Experts of a small language model.
Size: 8 layers, width 384, vocabulary 8192, 55.1M parameters.
Experts: 16 experts in each of 8 layers, 288 SwiGLU neurons an expert, 2 picks a token.
Training: a variant of Muon for the experts, 402M tokens, 6127 steps.
Below are experts of layer 3 (counted from 0) of a mixture-of-experts language model. Rows are named router (the router's row for the expert), down (a neuron's output weights, with its number) and show model dimensions 256-383. Each number is 200 + 20 x the weight over its row's rms, rounded and kept within 0 to 999.
After each expert's rows: "raises" lists some tokens whose logits its average output raises strongly, later layers aside. This comes from a sample of Wikipedia text that the model never trained on.

# expert 7
router,195,211,211,206,186,139,197,181,193,178,195,211,231,207,199,211,181,193,197,207,220,231,184,213,183,209,204,154,221,184,200,185,191,184,196,230,180,183,197,207,188,192,215,228,209,165,205,215,207,216,221,203,189,207,197,222,142,215,185,238,200,218,212,186,166,210,230,203,179,179,204,190,226,192,187,213,192,250,197,185,170,181,197,209,214,230,188,222,202,215,230,204,192,253,194,179,184,215,194,202,205,159,193,163,227,167,178,204,196,212,195,222,235,201,212,173,212,185,212,195,216,214,180,179,211,194,195,210
down0,202,210,192,196,205,217,188,213,180,197,198,217,179,234,149,211,202,218,231,198,246,199,198,204,193,203,220,199,179,223,192,197,180,214,209,177,217,181,163,221,218,228,168,176,218,174,195,216,155,193,175,239,201,180,208,176,192,202,219,199,216,199,195,195,193,197,202,231,171,186,200,215,208,192,182,201,205,186,203,208,214,169,233,180,172,216,198,201,186,204,197,188,216,191,204,215,217,209,180,193,214,220,182,179,205,187,204,152,212,210,179,216,240,204,179,245,146,185,184,194,186,226,201,174,186,231,208,188
down1,209,199,185,176,230,205,192,180,210,189,218,248,239,198,195,207,213,227,188,184,181,219,184,204,230,226,170,239,214,188,171,192,242,182,168,214,210,190,197,226,225,187,220,185,197,187,152,198,229,212,192,180,187,143,188,188,207,205,216,227,167,177,232,182,213,186,187,176,192,178,213,163,182,200,160,218,183,219,262,219,204,181,176,207,215,217,200,255,178,218,203,201,226,195,169,223,184,188,186,259,206,234,207,189,180,225,184,198,200,219,190,230,197,194,230,202,211,216,181,202,168,209,224,237,221,186,198,196
down2,184,192,194,196,203,178,247,182,209,192,208,251,229,209,212,187,197,190,176,207,219,217,204,193,214,228,198,201,203,187,205,242,232,179,202,213,206,222,198,203,221,163,234,201,225,228,198,177,197,191,125,225,205,229,238,205,175,185,230,160,212,191,190,180,241,211,177,174,191,181,200,206,201,203,190,208,194,194,179,200,188,212,151,209,209,237,206,213,164,219,212,193,237,206,186,224,219,208,196,201,220,201,221,206,215,180,206,210,180,195,189,190,210,173,214,227,192,184,182,162,186,149,231,234,217,205,203,173
raises: " |", " (", ";", "an", " and", "\n"

# expert 5
router,191,195,212,226,185,155,234,202,160,173,194,214,219,239,191,191,182,207,198,196,243,210,198,186,209,196,220,164,208,163,186,167,190,172,219,219,178,185,210,195,161,163,203,213,214,211,215,205,242,211,224,213,180,152,195,194,183,213,193,205,208,202,199,185,200,221,204,202,226,237,170,210,240,196,191,186,193,241,168,188,197,157,220,206,222,211,202,199,201,198,213,181,194,220,192,186,159,216,213,171,159,227,209,195,173,190,156,241,229,193,186,211,232,214,226,221,175,213,248,213,219,212,190,176,222,207,205,244
down0,170,238,212,228,192,201,212,211,185,212,177,166,210,189,200,192,180,172,182,216,198,211,193,207,220,196,177,195,201,211,147,242,164,211,197,212,192,205,179,161,187,217,228,198,218,193,206,223,197,228,212,195,222,198,202,203,206,204,180,189,187,195,201,179,177,186,232,226,194,178,149,242,192,177,202,239,192,219,175,230,193,194,192,203,186,209,199,211,204,200,183,209,170,198,210,183,202,215,181,204,179,209,177,200,157,153,230,189,177,156,218,193,217,211,193,210,173,179,193,188,231,230,193,212,202,212,205,162
down1,208,209,217,198,211,211,215,175,204,190,204,213,184,232,192,184,194,204,214,212,185,212,212,196,199,206,223,239,200,200,195,199,223,191,209,193,234,201,201,201,191,158,198,211,190,229,208,176,206,178,217,215,175,226,200,228,190,183,209,196,181,196,168,200,184,193,205,231,206,172,178,181,203,218,197,194,222,173,201,219,187,199,203,181,192,218,213,211,203,179,221,222,191,204,172,208,185,203,220,188,206,203,199,183,202,193,207,213,214,208,186,195,202,177,200,196,208,184,195,185,213,154,190,235,224,217,224,180
down2,213,206,185,181,187,246,198,200,229,228,223,198,212,163,175,206,181,220,187,195,196,208,169,192,211,200,172,217,210,240,224,194,218,192,217,189,194,211,191,196,213,233,170,158,232,176,178,222,198,225,173,201,239,186,228,199,180,189,203,216,191,229,213,184,175,168,203,238,209,194,191,241,200,205,159,199,170,169,174,197,191,226,195,211,227,203,165,186,177,207,214,181,191,209,192,167,195,209,215,210,222,175,227,197,225,175,211,223,232,216,191,201,225,220,228,185,229,180,202,204,244,179,213,237,215,171,224,192
raises: "it", "ich", "f", "and", "ot"

# expert 11
router,196,220,210,186,211,178,224,201,201,193,177,176,252,223,184,226,177,204,202,214,212,185,191,219,189,196,221,163,257,187,164,204,168,185,190,216,198,153,225,225,193,204,234,247,171,219,189,221,231,223,222,213,176,200,214,188,183,243,182,225,216,221,211,193,212,228,199,232,170,202,153,196,208,212,185,190,187,216,217,187,190,166,209,192,215,211,208,193,203,203,217,180,212,200,207,176,196,172,218,172,211,204,205,186,190,185,206,209,218,211,200,237,196,207,203,207,205,219,200,183,200,164,179,161,185,212,226,218
down0,188,191,198,184,199,198,178,201,239,196,174,179,189,183,195,187,165,191,183,193,222,232,229,173,229,199,219,179,217,178,190,186,185,210,231,205,172,210,235,238,211,201,167,222,199,218,189,187,184,196,196,237,200,170,198,233,222,210,200,175,219,194,183,219,185,210,235,202,156,215,184,192,198,178,205,241,200,208,199,190,222,199,160,186,220,198,191,173,193,207,165,168,200,183,189,205,241,243,209,186,201,185,202,195,189,186,244,210,201,172,239,210,224,223,168,201,238,214,173,179,189,198,227,196,227,201,211,171
down1,246,194,222,210,233,243,199,178,217,170,204,239,158,183,186,175,202,210,233,200,165,154,215,191,190,235,206,186,183,190,204,210,202,177,182,172,180,187,195,210,213,234,186,205,193,185,165,195,189,220,207,214,187,183,213,158,195,227,194,204,194,237,238,185,211,201,225,202,164,186,229,206,225,219,208,200,217,217,165,209,216,207,201,192,187,191,231,230,226,237,189,185,179,215,208,206,224,188,168,180,219,177,221,190,190,184,208,235,167,166,234,163,239,210,209,226,210,191,206,232,242,177,158,209,189,189,169,230
down2,180,179,224,224,203,174,191,231,203,192,207,177,211,196,179,228,210,185,217,193,190,239,204,210,215,216,214,171,217,205,158,215,185,152,189,207,185,186,212,168,202,217,211,185,161,221,193,185,197,221,201,231,190,212,172,209,219,199,198,183,230,231,176,179,187,199,214,206,206,189,159,211,208,187,191,186,200,223,191,201,201,183,180,207,195,213,225,203,233,219,225,220,182,209,209,191,200,193,185,201,189,198,192,221,200,218,209,173,194,172,193,246,206,210,201,211,195,205,192,232,201,256,228,219,218,228,223,207
raises: "el", "en", " of", " in", "h", "c"

# expert 10
router,192,173,218,212,192,173,203,194,213,192,179,188,226,219,199,198,172,181,201,225,225,190,194,229,197,193,197,179,225,189,183,198,183,207,224,183,167,207,188,239,189,170,210,212,167,197,196,229,210,192,213,197,181,185,167,200,194,205,186,222,212,226,198,222,221,225,212,224,200,216,164,209,187,212,223,201,189,275,188,196,184,185,199,207,222,212,185,229,186,196,238,148,212,218,201,168,188,202,202,200,166,220,193,181,210,184,166,224,193,195,176,228,257,219,219,219,182,199,223,224,213,217,184,195,179,193,216,225
down0,197,177,192,213,188,207,224,179,223,231,208,239,200,180,191,201,184,200,180,223,217,201,200,215,203,160,185,182,220,213,213,186,236,190,162,196,181,205,217,182,236,187,202,185,191,226,221,209,235,190,192,185,185,209,177,194,212,206,180,204,200,227,187,187,174,193,193,197,174,198,201,203,200,209,198,208,206,195,208,161,174,216,195,210,209,225,205,183,211,237,160,199,155,219,174,198,245,211,192,190,224,181,193,196,215,160,178,224,204,198,210,193,183,187,187,209,236,190,191,211,184,172,190,188,152,152,169,175
down1,198,189,220,192,221,197,196,162,187,184,183,204,209,162,218,210,202,182,186,192,198,209,177,184,185,202,223,225,188,200,212,176,199,202,188,201,196,263,208,196,233,218,179,228,208,223,134,189,206,195,232,190,184,164,212,177,203,186,208,211,216,183,168,187,177,160,237,187,197,194,214,231,174,183,207,181,210,188,208,231,220,207,193,163,219,173,153,213,225,208,217,193,210,194,202,185,151,217,193,191,200,209,192,190,213,185,217,207,206,201,233,189,229,219,212,225,227,197,163,208,180,191,225,186,203,233,165,241
down2,232,179,198,191,242,222,208,219,208,218,199,201,169,217,186,191,190,199,208,195,172,190,195,207,200,234,234,205,221,187,190,179,184,184,191,212,171,202,219,182,190,197,205,201,159,218,211,208,200,181,188,225,203,205,204,203,180,187,233,203,193,220,204,214,219,199,182,210,204,218,202,201,221,180,197,191,184,221,166,172,193,175,212,188,201,201,202,193,235,206,216,175,245,190,180,197,210,196,220,205,201,203,243,157,211,200,176,218,186,253,192,220,193,193,179,229,197,200,205,219,174,188,183,211,211,209,192,205
raises: ",", " and", " (", ";", " of", "."

# expert 13
router,182,206,215,215,201,176,211,231,172,209,184,191,207,202,210,170,201,168,168,203,240,216,199,227,190,204,212,174,238,207,208,183,186,181,196,218,213,175,237,217,160,181,192,207,201,206,211,204,220,224,212,198,207,187,176,202,179,259,220,235,192,222,229,217,192,212,211,196,233,202,190,192,214,203,219,240,185,191,231,153,208,210,250,192,218,203,215,178,203,192,218,169,220,203,214,174,225,183,229,186,201,173,193,185,214,208,151,206,229,206,186,217,188,206,197,189,181,210,213,210,203,187,164,171,208,242,187,207
down0,188,189,158,186,208,170,178,198,202,188,167,202,226,201,210,174,243,212,172,220,188,211,218,185,193,204,198,191,207,226,225,203,190,176,161,213,182,179,196,219,201,208,177,205,221,190,202,221,225,195,242,191,212,205,174,189,182,201,208,186,167,245,217,202,178,198,188,210,200,186,220,230,201,176,200,212,201,163,170,173,185,200,205,186,190,156,212,225,188,212,230,214,221,187,176,195,182,211,206,196,224,176,164,211,184,212,236,201,206,204,227,205,187,199,163,211,150,175,187,212,208,220,227,208,199,193,180,204
down1,217,193,173,238,227,207,170,219,182,198,204,183,196,240,180,191,213,221,197,212,160,190,187,231,202,194,217,199,222,206,210,170,216,230,197,185,233,194,175,188,188,192,210,212,180,230,218,217,192,211,207,228,204,183,211,195,183,208,205,184,204,179,185,233,191,190,175,229,191,210,225,195,225,196,205,208,211,200,176,190,184,200,198,219,166,182,182,221,197,192,195,216,244,189,206,211,227,207,194,246,188,191,203,228,224,223,182,176,178,200,222,174,225,223,194,220,191,211,226,191,217,198,206,212,208,209,174,205
down2,195,169,183,171,213,229,237,229,211,207,179,201,181,187,190,222,210,226,220,178,204,204,222,164,218,230,185,191,171,209,168,222,160,173,159,200,218,223,206,213,228,212,203,191,195,204,203,218,205,243,194,208,223,175,207,175,188,178,199,177,203,212,207,229,213,193,195,207,207,167,190,163,167,188,177,253,187,201,175,217,198,210,175,219,197,223,204,233,205,170,194,202,194,186,207,200,218,217,150,218,205,218,171,213,209,180,216,212,207,199,193,212,211,173,208,193,192,180,208,202,199,185,228,186,185,194,225,158
raises: " the", " ", " a", " in", " his"

# expert 6
router,176,173,197,217,200,179,228,205,208,180,183,193,196,177,212,214,173,169,200,203,223,211,205,216,198,187,218,147,207,182,187,209,168,195,183,204,179,201,205,193,175,203,186,204,192,207,197,229,213,192,230,182,178,185,194,197,192,235,220,227,180,233,197,178,179,231,197,204,218,200,203,181,207,227,222,217,199,250,202,172,233,201,218,189,235,232,193,214,216,234,231,186,211,179,205,186,171,212,196,207,189,205,205,187,178,207,191,209,184,215,165,193,215,219,239,209,194,213,198,210,222,216,186,176,204,161,228,206
down0,241,208,197,188,205,201,211,181,196,209,213,219,159,157,194,218,198,214,164,230,232,171,225,163,240,199,214,212,200,197,198,216,188,181,216,191,155,173,184,162,174,233,232,215,206,187,220,214,210,199,213,193,204,206,187,202,203,174,176,212,195,204,218,169,231,186,176,212,207,215,180,217,194,201,181,198,206,165,242,195,238,182,206,229,186,214,192,213,229,188,243,151,223,192,202,214,216,200,215,204,193,166,203,168,210,190,189,201,224,198,167,184,210,202,218,211,210,195,221,228,213,197,210,168,224,238,188,173
down1,168,225,176,212,193,219,185,187,226,222,210,195,200,197,190,200,239,209,204,207,176,174,160,178,150,214,198,154,177,190,192,220,191,209,187,205,165,191,218,200,216,199,176,222,225,208,188,215,163,228,188,201,226,227,179,206,187,182,190,253,181,201,202,207,188,196,228,231,192,185,193,182,177,203,164,249,193,219,218,185,226,229,223,225,182,187,198,122,211,175,204,175,184,161,187,200,179,219,246,223,192,260,236,192,177,213,200,175,187,200,162,208,228,193,213,206,160,208,180,200,167,202,204,210,179,187,217,215
down2,206,211,181,209,184,220,161,217,230,234,170,196,161,192,182,209,214,211,228,198,184,215,176,222,171,216,178,197,212,205,189,209,195,198,223,189,206,213,203,198,211,208,223,206,181,157,193,209,221,227,212,175,217,152,189,185,210,190,220,222,186,197,176,217,199,206,225,236,212,227,223,185,220,186,196,213,206,187,193,145,234,225,194,224,202,187,174,189,187,191,217,145,193,181,183,208,216,193,193,202,255,206,175,215,164,232,185,195,199,214,180,188,201,204,212,216,184,198,204,194,255,238,196,201,227,202,230,191
raises: " and", ",", " (", ":", "\n", " &"

# expert 15
router,183,166,192,202,195,175,208,186,187,195,181,236,229,204,218,196,197,197,192,189,250,200,166,215,194,193,219,182,188,162,232,189,179,195,214,236,168,194,224,237,171,187,210,217,171,205,237,221,241,182,202,198,192,171,192,187,165,222,209,230,200,218,202,220,180,207,198,215,195,220,197,178,213,234,208,219,218,230,184,197,201,201,204,198,190,219,171,212,225,236,231,188,218,224,208,198,182,188,230,181,167,186,201,180,191,178,173,188,210,230,186,220,190,210,210,209,181,190,204,199,189,205,207,169,213,202,192,237
down0,171,192,227,186,215,223,196,205,190,216,196,209,193,224,183,249,188,217,181,229,205,222,198,220,220,205,212,227,248,192,190,189,187,189,198,179,202,195,195,201,218,218,189,191,182,217,191,190,217,228,189,225,185,201,168,176,162,190,228,186,224,198,182,225,196,184,215,181,235,211,192,168,206,217,198,191,170,224,206,195,223,217,185,176,192,181,222,228,184,161,220,193,196,188,200,170,202,225,199,199,212,200,229,168,223,169,169,222,209,195,223,168,196,191,199,202,237,187,193,226,165,222,180,183,169,188,204,207
down1,203,201,164,180,208,177,191,176,188,180,182,193,183,199,210,192,210,181,197,232,209,208,205,225,167,225,190,219,205,234,191,197,188,215,181,220,194,190,202,211,198,198,185,180,228,229,199,187,213,149,215,185,169,211,193,210,206,212,190,170,208,182,163,182,187,167,201,195,154,196,228,201,202,202,181,198,224,210,215,183,207,182,210,190,198,202,172,198,208,223,186,176,190,253,221,195,200,205,160,200,208,181,201,205,194,192,206,204,182,211,188,202,226,180,204,207,175,212,193,209,214,171,167,191,202,200,222,207
down2,171,189,187,126,196,154,204,190,200,177,201,242,171,206,209,193,197,200,193,209,200,153,217,236,179,188,185,207,243,217,178,200,208,210,192,204,200,200,195,216,169,261,192,241,216,201,196,194,217,184,183,197,158,217,215,203,239,175,191,190,202,222,198,226,194,205,192,205,223,219,213,182,184,181,192,207,228,187,210,193,192,220,181,208,213,216,217,194,199,166,192,226,221,203,187,214,175,196,188,226,209,160,168,194,221,206,211,214,186,212,196,197,204,188,194,197,196,219,243,180,205,180,215,222,166,229,196,210
raises: "se", "b", "f", "M", "c", "p"

# expert 3
router,178,214,194,207,193,193,206,211,182,205,183,219,206,195,204,149,155,166,193,187,212,238,197,186,191,210,197,182,188,192,169,185,166,212,234,225,201,200,218,188,183,210,186,210,200,241,220,214,226,208,220,182,166,163,165,216,179,221,178,212,208,221,217,184,166,227,170,207,213,210,167,187,193,208,180,233,170,225,189,194,192,176,184,185,185,221,224,197,223,177,212,187,203,175,205,190,160,203,216,218,164,217,193,200,187,209,193,235,212,173,183,212,207,207,220,206,202,198,238,190,188,207,189,182,179,206,197,188
down0,232,195,184,220,207,219,192,216,179,229,218,226,186,191,192,202,227,212,225,208,177,202,204,230,249,221,166,188,207,231,156,181,199,146,188,198,179,211,231,204,193,185,198,204,192,198,221,220,190,193,194,223,176,170,185,170,201,189,207,202,220,197,170,214,245,218,178,206,216,213,189,224,184,180,187,178,187,171,263,224,205,202,164,199,194,209,189,184,180,198,172,193,196,192,201,201,222,173,219,210,182,168,174,236,226,199,204,205,225,216,204,180,196,190,163,208,206,221,197,241,157,201,196,203,196,211,212,235
down1,177,201,186,212,225,160,180,213,223,212,218,187,193,208,182,172,195,217,193,205,219,203,218,168,205,189,189,239,199,205,184,177,220,224,225,189,206,207,174,216,201,184,208,207,178,207,213,207,206,216,176,169,197,218,194,199,206,199,234,225,197,192,192,149,194,211,218,205,238,184,193,177,197,215,214,196,206,135,217,210,219,193,207,191,185,190,191,207,200,237,225,188,195,212,183,182,222,181,215,177,230,203,201,188,241,195,192,174,220,224,181,200,185,204,192,188,188,233,223,181,216,185,192,174,194,210,227,191
down2,186,196,203,194,182,215,185,226,174,165,190,205,195,207,188,173,223,208,236,213,176,216,204,179,211,175,205,203,230,192,230,183,217,228,209,185,181,216,186,228,207,188,200,205,196,212,145,210,205,213,207,190,219,184,231,166,201,192,220,200,206,186,207,224,192,208,238,226,238,188,170,191,196,197,187,192,230,214,220,202,210,211,204,227,198,216,222,226,180,210,179,206,197,205,173,195,192,183,178,230,203,183,183,166,217,168,245,228,191,192,241,213,183,173,201,210,202,215,220,217,182,194,194,201,236,188,248,215
raises: " P", "'s", " ", "–", " and"

# expert 9
router,191,186,188,210,218,189,196,206,186,226,160,194,214,206,179,203,172,205,228,181,224,234,195,205,186,193,211,182,221,203,191,187,189,195,198,214,210,198,231,231,218,196,191,226,177,206,227,210,219,211,214,184,198,176,213,199,188,225,196,219,168,210,207,221,249,231,244,252,195,194,192,181,240,212,174,213,187,223,188,151,187,191,230,190,211,206,173,197,222,193,230,175,213,217,206,195,217,202,201,234,192,214,181,207,186,205,215,216,187,175,207,197,207,201,227,226,195,203,218,201,208,199,182,172,194,160,192,239
down0,194,174,193,213,168,187,215,198,213,190,194,220,184,215,219,170,181,197,195,204,190,192,204,225,243,237,199,195,212,221,175,190,215,216,220,200,197,223,198,203,216,180,199,148,175,173,199,209,170,221,211,208,224,232,232,187,167,233,194,193,225,204,185,222,206,198,215,223,189,207,177,203,203,171,222,193,192,173,224,197,206,191,187,212,168,191,206,188,181,168,223,173,163,218,229,212,191,190,199,208,187,193,156,187,187,182,217,190,217,194,234,177,205,250,174,205,186,197,161,204,221,217,193,175,181,163,224,176
down1,198,206,206,185,210,226,181,186,206,176,185,165,221,209,187,234,182,179,202,173,206,218,186,161,211,187,207,171,205,190,190,204,185,137,214,198,194,215,193,153,175,198,186,214,209,172,172,220,231,222,213,182,246,192,202,193,192,186,195,147,207,202,218,167,174,169,220,198,211,209,202,162,170,233,197,219,188,175,196,165,227,191,206,223,214,205,229,165,185,199,200,182,225,210,212,234,209,226,218,193,226,194,196,239,203,217,230,202,205,206,213,172,215,209,231,192,243,202,268,205,203,205,221,250,175,212,162,182
down2,165,222,188,200,190,213,172,181,180,229,216,193,222,241,183,223,176,194,223,207,196,244,214,194,206,208,210,191,222,189,197,193,178,209,208,217,209,171,201,187,206,200,215,204,186,216,184,202,213,172,159,218,222,197,192,221,177,226,192,155,194,195,212,171,194,199,161,196,221,198,204,209,190,216,172,236,228,224,158,214,196,185,206,193,232,172,219,205,209,218,197,203,170,222,182,197,184,207,190,223,218,211,180,213,173,190,244,224,206,206,205,200,167,255,226,185,214,199,149,194,196,220,187,219,208,172,189,204
raises: " in", ",", " and", "\n", " the", "."

# expert 1
router,167,215,195,202,206,186,211,198,146,203,196,203,189,183,189,191,176,201,214,194,236,220,179,197,196,171,245,146,239,174,198,213,199,185,177,232,212,171,228,214,195,180,173,198,192,207,182,223,194,215,206,161,171,164,194,204,187,221,180,225,197,227,220,202,192,228,198,210,203,201,194,210,222,222,211,201,193,188,201,193,217,184,193,190,204,205,176,187,189,205,208,152,194,186,217,178,175,199,238,210,172,191,190,163,215,195,166,245,219,200,189,222,177,221,237,200,213,211,226,234,198,160,189,190,159,194,197,223
down0,199,219,178,183,253,210,203,201,235,195,162,200,209,187,226,232,201,206,211,193,222,179,201,173,231,218,238,244,193,184,180,233,199,194,209,183,192,208,207,189,222,186,172,190,214,203,182,181,196,189,206,171,203,207,170,183,192,180,204,196,190,199,192,234,209,184,217,172,227,192,201,147,186,197,206,206,184,290,204,201,198,196,194,215,209,197,208,217,179,183,205,175,230,167,226,192,195,188,166,215,209,216,189,166,215,178,186,198,220,191,188,215,186,204,190,200,211,214,218,168,206,208,190,183,203,194,203,190
down1,202,200,189,185,185,181,195,182,229,245,201,201,235,206,190,202,212,163,210,170,190,234,203,196,198,189,209,223,215,222,170,181,225,214,169,209,211,197,180,196,175,213,169,213,175,178,190,204,206,241,211,220,212,170,193,174,165,221,208,175,240,148,213,190,185,207,254,191,208,236,189,210,237,209,209,191,205,183,189,205,201,204,201,169,178,188,211,230,190,203,196,198,202,211,179,220,222,187,171,202,183,205,242,213,180,204,217,196,206,200,228,204,240,212,191,223,194,157,199,198,245,159,192,223,191,196,212,183
down2,190,195,226,198,207,228,179,197,224,217,205,204,173,174,241,214,194,215,171,213,194,207,171,225,208,148,230,159,186,188,155,221,158,186,180,221,189,206,196,230,151,199,241,162,208,204,182,189,172,250,180,229,204,178,186,195,186,222,184,182,239,191,201,203,200,210,207,202,195,162,206,198,208,184,220,222,216,204,220,170,221,205,206,147,226,201,225,192,198,217,167,184,201,161,168,216,216,192,221,190,191,178,198,239,205,214,214,214,194,213,215,194,217,219,204,196,177,207,188,196,192,194,230,209,164,218,211,214
raises: " (", "2", " In", " There", "1", " The"

# expert 12
router,193,219,200,188,223,186,226,230,186,205,192,204,220,211,172,192,183,167,187,189,216,207,188,203,184,204,231,178,243,209,196,195,168,219,191,208,213,216,188,204,158,160,208,232,187,220,199,212,230,222,222,192,153,200,204,211,195,214,186,196,179,230,230,192,200,235,187,206,195,186,152,206,216,218,217,221,181,240,203,181,193,176,217,203,203,231,228,200,212,212,224,192,213,201,219,178,150,189,210,193,172,219,200,201,211,174,193,211,221,228,169,205,220,229,204,222,174,186,242,213,196,209,182,194,182,210,212,209
down0,206,201,215,183,210,220,176,209,227,242,193,219,189,189,224,200,175,199,204,202,206,210,220,250,208,211,223,214,225,192,228,217,214,151,168,204,217,211,190,206,181,223,184,188,201,226,189,226,187,197,186,204,225,210,222,181,171,195,199,211,185,170,236,177,225,202,211,208,250,206,206,195,211,186,212,191,191,168,206,171,196,209,212,203,202,186,190,196,210,186,189,150,206,164,183,184,208,233,209,212,222,165,211,195,218,179,187,218,193,182,208,217,217,184,215,202,183,226,178,169,175,171,233,198,186,211,228,212
down1,197,208,239,212,162,185,232,191,194,205,217,208,172,197,202,233,194,185,165,190,199,205,188,197,195,203,200,193,167,264,210,204,188,220,165,188,198,195,178,261,190,187,227,212,204,223,180,189,233,232,185,169,184,198,228,181,194,229,194,160,231,165,211,187,151,210,207,229,227,210,201,171,192,194,192,201,204,199,216,223,214,212,193,204,219,213,187,178,196,199,182,198,212,205,199,183,201,214,185,205,196,222,224,182,205,226,154,226,184,239,202,217,185,174,219,165,201,197,223,187,189,141,230,214,207,216,231,208
down2,211,227,217,221,204,214,217,186,225,217,173,192,170,219,159,200,210,216,258,222,203,186,214,175,203,168,171,220,201,205,207,205,203,159,174,214,223,243,187,196,186,167,244,217,195,181,179,191,212,171,200,183,182,178,197,202,210,214,212,225,196,168,205,163,208,200,174,197,208,194,225,184,199,188,201,158,187,205,176,194,222,186,215,159,202,178,165,230,178,244,193,185,174,190,189,193,214,215,202,181,185,196,212,184,239,205,194,197,191,177,199,215,183,182,213,153,197,204,181,201,218,184,192,203,238,214,191,176
raises: "i", "it", "and", "ly", "en", "ie"

# expert 14
router,190,218,181,200,174,168,217,220,199,182,189,223,205,234,189,187,175,209,197,208,218,214,198,179,172,197,203,125,195,190,196,218,182,213,182,219,207,203,208,220,142,187,178,216,198,193,222,248,226,195,240,185,188,172,199,225,197,212,204,221,185,198,202,209,200,201,220,223,203,234,197,230,215,220,225,201,204,255,182,175,176,192,191,222,234,189,200,234,207,204,206,152,197,217,222,178,160,200,191,172,176,212,198,192,187,169,196,221,226,226,179,209,213,186,227,195,195,217,228,223,226,192,189,181,192,218,223,240
down0,196,208,198,235,154,211,173,204,228,190,188,215,167,194,205,199,197,215,170,211,181,206,171,178,226,210,193,168,231,227,179,222,209,215,189,210,191,169,190,176,198,226,200,227,252,200,203,172,216,213,201,164,182,192,195,187,219,162,190,187,202,208,212,183,214,143,190,211,203,195,177,201,207,160,199,221,220,176,190,214,193,192,199,213,214,243,218,192,186,230,194,182,174,183,205,188,197,211,172,194,178,185,176,198,193,219,163,204,177,195,215,183,199,198,200,229,203,217,189,221,184,188,179,199,191,162,201,209
down1,217,186,209,231,201,200,231,237,194,202,258,213,186,221,164,172,210,185,157,194,222,239,170,201,197,230,167,194,208,161,159,172,216,198,198,212,152,188,182,182,222,168,227,198,184,220,206,179,208,235,201,189,218,208,178,213,185,177,183,203,202,163,217,175,194,209,191,199,192,203,216,183,200,182,160,178,188,200,182,213,218,211,199,188,244,210,185,211,206,184,235,200,190,214,199,220,186,182,204,225,192,226,210,235,237,210,231,217,213,179,214,191,221,189,195,227,245,203,229,201,173,194,228,196,188,179,171,197
down2,214,193,211,211,222,214,237,197,215,219,205,187,182,217,189,205,203,199,216,216,187,199,192,191,226,190,193,175,184,220,188,195,172,223,212,184,225,187,215,198,205,202,203,200,199,176,207,217,221,222,204,198,189,169,224,193,196,199,230,206,171,166,197,208,212,236,236,169,197,187,183,187,159,215,166,206,218,171,204,211,196,186,155,213,195,221,207,198,202,173,204,186,198,217,209,195,202,203,206,198,197,213,215,229,195,209,159,157,181,206,157,188,174,169,195,209,149,200,200,216,139,171,234,213,199,212,227,188
raises: "ian", "ia", "ible", "ile", "is", "rie"

# expert 0
router,193,189,190,193,199,206,196,208,201,166,166,207,255,245,221,185,157,214,179,182,194,214,189,219,212,216,234,194,216,182,185,174,193,167,165,215,189,220,205,224,195,181,221,227,188,197,213,217,218,217,232,216,164,208,176,170,179,225,172,202,201,210,210,204,175,215,200,209,187,224,186,234,216,225,175,185,148,196,218,190,176,195,197,227,200,185,201,203,219,193,226,182,203,223,223,173,154,199,210,180,191,155,206,184,194,159,198,227,185,217,173,187,185,242,233,198,194,229,207,197,203,201,187,188,227,202,215,191
down0,186,199,193,182,210,190,220,181,193,169,243,220,211,195,202,224,204,183,220,183,192,161,232,187,171,165,193,174,203,194,205,164,193,193,196,223,172,206,178,176,190,191,207,203,216,218,185,193,166,221,181,218,199,192,237,181,206,200,177,218,198,185,200,174,185,199,191,174,221,184,233,193,238,215,210,155,178,223,205,235,179,184,217,213,189,183,173,179,197,198,189,213,176,231,195,225,216,192,208,230,184,169,209,209,208,187,216,201,219,193,189,198,199,200,177,216,231,179,185,215,164,199,182,182,195,171,190,220
down1,170,200,188,227,194,193,254,188,238,205,228,246,193,239,222,250,201,193,252,229,188,203,202,161,160,195,201,198,206,221,217,173,194,224,202,195,180,192,197,196,217,228,195,211,227,172,201,193,165,222,194,178,197,185,198,201,193,195,200,169,189,247,209,215,224,211,179,184,206,187,214,207,197,161,203,207,207,176,246,186,237,169,182,191,218,204,207,192,198,211,212,194,167,216,179,190,190,242,193,219,199,207,200,222,224,193,195,208,174,220,204,199,217,218,183,194,194,208,205,207,200,179,216,230,197,208,187,200
down2,200,256,212,182,177,217,186,217,172,184,216,202,180,194,207,212,225,201,226,189,190,200,231,216,159,154,221,210,196,211,207,218,191,201,194,234,213,206,235,187,226,191,175,219,197,185,212,199,218,231,209,177,195,188,202,177,210,190,148,190,219,209,190,208,205,192,233,205,203,220,196,187,202,227,177,180,200,208,198,191,196,185,227,216,181,195,208,188,219,207,169,204,204,229,182,216,193,217,219,183,213,223,171,216,190,229,236,186,234,222,202,182,206,204,218,196,189,143,208,211,192,195,206,220,203,203,217,185
raises: " ", " T", " S", " L", " D", " N"